Weights of a small mixture-of-experts language model, trained from scratch on English Wikipedia: vocabulary 8192, a softmax router.
Below are experts of layer 3 (counted from 0) of a mixture-of-experts language model. Rows are named router (the router's row for the expert), up (a neuron's input weights, with its number) and show model dimensions 80-159. Each number is 500 + 40 x the weight over its row's rms, rounded and kept within 0 to 999. Numbers have three digits each.
After each expert's rows: a language model's description of what the expert responds to. This comes from a sample of Wikipedia text that the model never trained on.

# expert 6
router:451522471461448507553454447493478487430509495537501493460456584445534559505515539493503452498468527441553455512473496487483529460483519486514495520468552517501513455532468468545490551480521455517538477465541516499476575458525519551528483548
up19:546508585552510522419472429523523546457474516561513495507546471472450482437441572448478506436489553527535472498461486511528418480450565504505490435552469458437473564491425451539483500484530491439533503584530560491550510465481509468528521485
up20:535540488519508593498496502426520500534534427440445507565522556460510480435496546442444556454460465521518479538481508547416441479514476460541463454550511510471594480417450497523531550538505572498568443479551462466459539458501447500468569449
up21:482554428576439509546567519451481465481426508466557521466485494479522502520493523533591529508360425495561457481483437490549450460449560519489463446574556477519509582457548447509487497537508446520532458511481534499493475454543450411490449542
up22:519504514451563469491531555499485544531509561501454530509556484487489469499476451484556531491501508512544498508490480528510513500559503491458586470593537511491510583531588494547544513494471478548485504472482490589376503391526589514457514544
up23:503575504560438546542462452401498493537529487520558542516472467421496469412478569490514484495522540469507513496539545526543473513541388516605468540470503503486509543511536483535512505526508443444540573482491531438600489464471538524500518468
up24:488487473540546457471526545476530573481454513538447496505578460518526561510521527504505507463469473513516514444518437528518574541519473473514459544553497497403475476506516537445506487606477484472471492559505433408477489527582497452459500483
up25:509513571582503530512516544496458481450522510508529510454476573492476453459488518499497502458484507489508551529577469507566540509575498491483524531555610511475536439566472569500433467527519461518454493547512527472502463499512548446430469584
up26:517522491505515505560476556511501492520475606432500460543529513468490616511479485561504551457491496538537423510520468519554539493475520412528541468508520481513527452556547520455529503491536499489427453517534536580591491566588469478506421479
up27:464457489494573537493495521437546503472483510491465550497432457533535508466430558598438501532511474473513600501525497482539561485496454488522593545516471461469485480452455524467498507507464470529425507468494540537498531476468556493444495507
up28:530537444499477571565488571504517483507541497481501510435490491453457389566523570466455405551485544490539520596474507527504486511479537504469555438489495457485498567516516526529531486470460431548476517521477547476536518483494482557571565520
up29:426450550570526501594556436502504539517460509466498528483411557507480468517429507513496501457469509470530520513543450455447557515481567536499444509498526553488473505518533507506500503513422411474560417483492500529519462473461512523610551495
up30:491490460507574521461481454493492469473475535501464485517534536503463546506467523526563528437523509475463496502479565516466481477549531484580437485498534463507444487510459563415483622497487503481517546483551544506505494501443460522560540558
It responds to: Mid-name word pieces. Word pieces inside proper names and foreign words, and possessive s after an apostrophe, such as Do-st-oievski, Ger-ard, Pat-el, Arthur's.

# expert 7
router:498469543466527526516493482414435491504531556454524455463517575461483500558514515491452493507502490447490430458560488518475501483396533516512470538509506554505591412504441528559561571501473457528501469566639505522479542400506467561543484469
up19:563503505434494543557544484451491513535440523465574420482542487496507468510541502535512448569487516474524505486526497413540511475496449545539653451586511558507508522469443486475515494588483545513506489519537503483483472550497534462554468529
up20:577511487508522492545465474489547544498530508581489593477509466428549500486549491504512567530468519485515408548458550598461472514463592562577497522486496509493601489511539546523470444498548525522484483481476567565527496435499494496557548457
up21:495515408531510486522467485500557582543529487505508515465486527444522495474542493469509428457486569475473433410463470521426539502452510496496449514498530500443560527555531477468585490544568488542495535449530595474484430613557432498552498510
up22:466465466526444493428529487473536527471436498532529463512484429493469548483449478436498382557469466459456499473515473531443420516471451477469526499512514468486505411577569508496450489517498407470479449501486491506537508498533520497474489545
up23:455576566521526527557471535479489440449477456499525473470449575553554497546405476525457489420512447533544523501579468379487478521559457497509462480498514450496464496450470539499541461470510420448437459465505536535534570528516520485453522585
up24:529418486476533447475519502518491513429481508535546558558500513519479478491440554499473503459501496476476487513478506478470543497509436495439475472534489548565466453445404521526540535553500478440530505532577453556497566471488597468551486513
up25:485525473459550526509429464480559506537443489513455491452491482485539470442564489525527506472504526521447589560559484427530514477465480445588501515515539480574549464516500459508513549471506537424519499534552474452514507517533488490511488523
up26:539459502477509497507515483518530530570483513473529498509558538567508584465509530538513510487518491470495496506511605482476526538572563528532512503504579499542509517546514556524433536517529550532490537563483615597518475541582470559534545519
up27:523525456497489471519513442534496563528506562414555534504452515520511437525517534524479460443458518443527516528514462536469487492463613430493515442492552524505397569503532541536602516450436469457517514549471473509490449523552572505525496494
up28:548516510426517480485495539487512576492441553580489464513496608516505516507450502531449537495505485523483478479463521508513481490432415536477575552562482471519461535561513496525544533462482503513585522521467606559558521567442536585519569512
up29:505526492536492521450503450512509480503539468443466469455411470497486425481480557521502526484539558439567441511461555494504425467458456543436519486619494552602422538492506484487495538550478527469536597508558581516501527484473426561516550511
up30:618471543521477473419562527489500499572561510513524461488457405509518491573441575485484540434533445412453448457541484489530455532499509456499478511554528454494561522451554462549535453507495450535534482415519437505486528602532525499497472510
It responds to: Final vowel-ending pieces. Word-final pieces ending in a vowel, common in foreign and taxonomic names, such as ina in Lebiinae, xi in Jiangxi, and years such as 2016.

# expert 3
router:415535467513554482502474559447468480497544499481562484513477467481526482480452480490458502529503585486517459496533570515461568577497479433527475501546501500467551488500511562454513497573511504512546497519538475547467510376502518512530524523
up19:508601486470491486497482509527463478550502509572489505429498527502552479515467493495487488508513568568481517538484497538515518550543435414510421510545515483545489477471493502472543467494552506529498537620564479516539529510504487552478479520
up20:523496478554499498509520452525489548567462543569567437439482477539458563456521487528510434473526462535475504522467532618452561529597517520464496477466507527551577507506564620471523439510573485510529528508605502478469532451538501468500522502
up21:431516532535535490557522477535536488464480503542458499568439517507531532561481461554507500558488437516463488499491519444509488456552465436521493474522487533500582518560497526517482490493448611444513516460503621478532509462503460500486551554
up22:504493464488538471527521488603464562529501500474519522505484543563569559500501507532444526496447515566461521483487472508539486504529529437527411533467542588473479453507534545490488421538474549535505486549503476519523502440423451504522496481
up23:481526484484516545519459481458527500481522510485593472490483408471485464495456489580423483568422537465467471463501450463544467596474517541514468553523504542498512467488497568473523433534506479530485527487495495483628528431519475527562515474
up24:400530470468452546551442492552492544510481453503522502530530542525521475522456502540531491470520443494549462572522520465507505519434555470470437484578536576531518561597496515465502555499500505441501483522444565464475575453477455470456503555
up25:502487494470533461438480515495546413424516454504493564574567506531538562521535519466469524552518544467454522488486493515452551523512440570591445529513534449518429461534524486522542546449460500459457511506497466478477518537502490537412581579
up26:501581438484453416564529536523498476563494498542534561420475537534506558514543549529430527518522513496469406535526420548438515468515452483502459495458489469501506547511538454446454507502519519435514506503473507512555520475592454509536507478
up27:438447532571470493519522480478507506504529466499520471397495484444493505490517498532444505537517509507457534621538525501506487438541509542490517437581513533395506491514497456489484555513581461429455478519427514481471516494482566494593502539
up28:547529526517572610496488482540570483516515496549440462509426539534519475501538487486540461434505540478466511520547510621546526498434502472475458466537525419529501560555487480526513524574479529559583556499539554425454510472456536593452562490
up29:433477559545481499475592523545467504565459534477444530478518486513531533545503506428517477498546522462486537536460531508528450492555495451514549511553516555497416518556520453481591543527551503499461484506493546555447493510440547525513564500
up30:459514480478488543508514502450446456503514553481494473418496501536521452512444444533508480490470575522522453418528513524467578527555501517494547439482504519531448414483509527483558490524528464500543590436453512515546504491487461569443573534
It responds to: Mid-word syllable fragments. Short syllable pieces inside a word, usually right after its first piece, such as ul in pulpit, ris in jurisdiction, rou in rerouted.

# expert 5
router:491573421482511463483467547484481450507443509478541479485483499512552500507497491493472454543488527481517430451536605500446505485513470461515485474524531527454608493547503429554486497555431534477506480601530466531453537426429531514509526472
up0:521450508493579486508537459488518472540489553491531462560475534615520555443475515493461478503497549479529561529543529501530421533513493537546562595519493546439508486484477495525523507509546503542479494526520535491523507510520503464505406526
up1:473506478486430537498515492489460487410521533598419502516491512473586456555542491490492407496557457497526538464536498556418465539470430500505514501601508561540515518529548424508470529465486492512501539501551483495541500467467536452457519479
up2:518493484492492535500505522414505463502460439542502487503485459505533464429517447469503413505500526490568453538414581490455522518519389434569506469499581505537465472386578484443507463471499498539503538487464445486523523458499497436474458422
up3:474452537485445540559553499510468489491439420499498479477541476514505495488488447546502546486549479526517501487581553533548495555529534443526533486475501556452509497518512516426475535477517527493459503499542505533525447456511558492546523455
up4:507546519497519500524492489512533477461518500503509528579441471542528474492424511442503421511507493524449515555538522484525554559530527452473553485453543424520548454553478451514511555544544466433482481533512425460511515509521448455554541511
up5:592486517592534459460474563557527430543573447524538472448481498541532459487495504511477515463542484472527532548573513478530505536462526526532466535481483502555584544501538526515517545536496433527468494504513532515477462509519552571495476516
up6:519463537472576508550540382454487491515512564496538525491490535523483544501626478508532512469559514524528488492492440551525549434467460525499516448501485499483551525551478439557494524414551456583493517446485517521500488516496493519521574515
up7:517484516465599576450501407552428532550524485455549479459459489534490504506575500522547503482460477440516491486502530520549527514518475537483526498492483477549507482581525474506481427471493481484458446444603523458366505488511579445512501541
up8:548544446429498534515492516546489512534441585533522425519492540542542520555446496540530573473504504446475525479554549520517530484472508481524464480562485450511517482502574479521464544543487472480528556452603509489455481509532429647538530499
up9:513587529523548482523474446452573489481478540511571512572502524553479542509475435500496463490525558479496564510537544465478525509458460541515463544575512468494565520544525605470515417522491564556503533554530501521528555515464434486511558551
up10:526513495501568489487475467485531458488493513430537426520552553467532492501531519483453547534482413524562495531456483509450479500503525447453481502541437510530509442562463560570523548440517503459565439513542559461603516465491439496443508465
up11:487519470495525520580451559483500552472467490457529452544456482463530561515423472501495494410523531451506448549424486548474475567477467444524414500544514482496541473524515445466539471521519548499539568496510484494547466475492501488480471445
It responds to: Word-internal suffix pieces. Middle or final pieces of longer words, often in infobox fields and scientific or foreign names, such as ode in episode, min in feminine, birth.

# expert 10
router:495523599501444519460525573483507460441563427491462485505452504507494554537488533498450455570470558506517468432498517487491451470462539525572430544421537562458550535526527547507515511408470506438560541471489467435483549471493529520550501527
up19:523503471516505514481526477491507450532544414518572520457544507478459576518525550438477480512569467497515533472529524474536555515485549492510424494472493450508540562451487514479499418407476471547538501558502561535505516466482443483431464413
up20:446497551498565499480537579490461529471510504492550422484545501540540471406482470608511494541441391501539523505551523465502547567481521511413543412581470453520491514531451518474540558488484529512530482497569490487495549500488538506490579487
up21:532530537520483521492568531481530556535494419515502554483447461501516482478570504541518491526527456509478452501549607528504545558539505449520456500523506507540452459520592545495458564567506557561472522511546575486469455553490523527512564484
up22:578470531453531539425431492497540496491521447514461470433523553501478477494450463457470483512546417458574485501488471489499482560511516570434421502513460529537503509480508533507527503460469441519472470421523488567515523562459460476471477496
up23:499482478575466471454484520464454492498519462461543507411497532530491509542427451565531507495404426439550464457511464525525531393552495462503479418560507505447532454470449510455407563619461521507497508516516464470491540474423462539534516486
up24:527513519528432537453526526533531466515551503509490528535496544565524582490486542513532551510540516500568544575551560548522546491508450503522472548473552478467533583398498556575481541537523496525543515517514513505463548500518552544471536521
up25:543480576491532470562449497470404516534572497568528483492502471470535496531418494507554521525477476474463533463502526501492498539511541506581474470494543529538506521518405479511471512408543510480509432501484410425454548505516516581550463419
up26:496500454402559527451433445433517529494481507545529423460513543549460468438467483490477509434531552515542462469519550523500479509480477469523429526590477438539484479475522457542510524543464499446495535487487523556405468494588413538432592531
up27:479470524493471562557505540517465502538453512438523477484505533479503481504479513507512431500475498411540498510524543434557447433503542472507534518526476535428525564463551449503486527415539439493537461462432435471540445489496568405533450438
up28:554483495446433514465473529428439455483516491494528437528459499513497491472502466529507585560486425523488570555489539542526474475453522488479464531525491545424512502480528505539543621509465499504451514473454471498529505498483512524552478493
up29:516531489580467509490460503544493473483513504481441428369519498469515526557449496514503558452506449463491486503488554482521553453426515528461448542484460499438511498488478432508537486522479438495506475490531540523514443491430455483551486486
up30:508504539497480627491477488426536520494498462481506483591547502493526504491511441447467451564473499387522512547448489486470462455486457535481515476452436549608462454513568475488470500492482521466497476459503482481516459606534534500543520568
It responds to: Capitalized name starts. Capitalized words and initial pieces of proper names, places, teams, parties and institutions, such as New, United, Pittsburgh, Democratic, Society.

# expert 12
router:557508510547533472568469459528488450466483450518545473497413565522478588484478543463475475500519462537525530445547562480518528504457459480503508549519555453512541478509447582478497532500501486493484476489466496517449521502540485510594534559
up19:502525528463541522509482430419464495576527485504571464456501463491471442528423514502480530517445502465527512454524519582504559487453441577509456474528505489494472462506583563498434490551506494456518490558577475467439471476439541521484486505
up20:543517517593556474543488459497457548451527510509462435538536471491510495508489403498448489543490486491475547517521470556507505607537539505477452532542467444532496541523588610555497576515463558503428509550527521480483539426474454543543507457
up21:504445529509521492509477473456558515542573528462472612522553544555471525533543505480471464554520537547573482496525456515472514588550527510490480527473513473488495522474468455493542545531530540497513533505449656530482499488539536558576503556
up22:576480547459455519452426563541568536499535473531509402493559517485472525526466444440527510497498509536536505530540516529551479514521506451450465525584505498529520443496472491625484535476531446540493507403552534543534534471478528515515463467
up23:472502474469497457497501554560528501494550550615508521569524572540465498535419453498516490471511556513533524576509539473524457462441457532529523472525526534523539489518519504545517503555525490504570500532502478512626623504497547521515492515
up24:499424562567505508549495539516534484487479529513538425522440529490504480549468521458575554475474504494552500513474561484447528439550425506464470514534489518491580448507473589488429531528468491475520442488519515445528542448455453470534497571
up25:465502511562527460555506521525535498546485448514559515439517481553553450489472468599604501520513495491564476474527528538543558522497539494506441391514537543445526514507584525494546509533511472533479476505537553501413524523519496496506514513
up26:488452487519412472464519447522474532521416540469478485529444536571428572507483494443471448510482456564526480446496475509523449501496477453464513470498537523537554478529558446417549471532508471486533485529475452430511491438565480554491528528
up27:436531508541523446497548468542525452503486513535501483512454479511496540557477442458453496448500523493504435508547530513490557558544533536501498467504460469473511542476498500483498452463474445583453535414466494464573468493473631547502518512
up28:533464551565479519523441513494537504506517509479506477413498531453609528450479499421471522506504532520462523533412535557472544512527493476527447457444441506537514519478483471440467526497548480513495512501475514478432473473516475573500471447
up29:536551563501496532494517522507485507475493558498439478486492580457508487452470530487514485462477470568560545548552576488469516563556467432550526539542488515493541541561437495429450481480507473488464523524539525477581544511511468480581550528
up30:468521500529468501507541482507518451542499508540529417553502573474496503537531491442415436533524432469441527541472476585518513530553498504496471504489531468474511510531497514457501516520522537494457482540517478515473519475462534495529621530
It responds to: Word-final suffixes. Suffixes ending a word started by earlier pieces, such as -ical, -ation, -ity, -ing, plural s, as in political, substantial, opinions.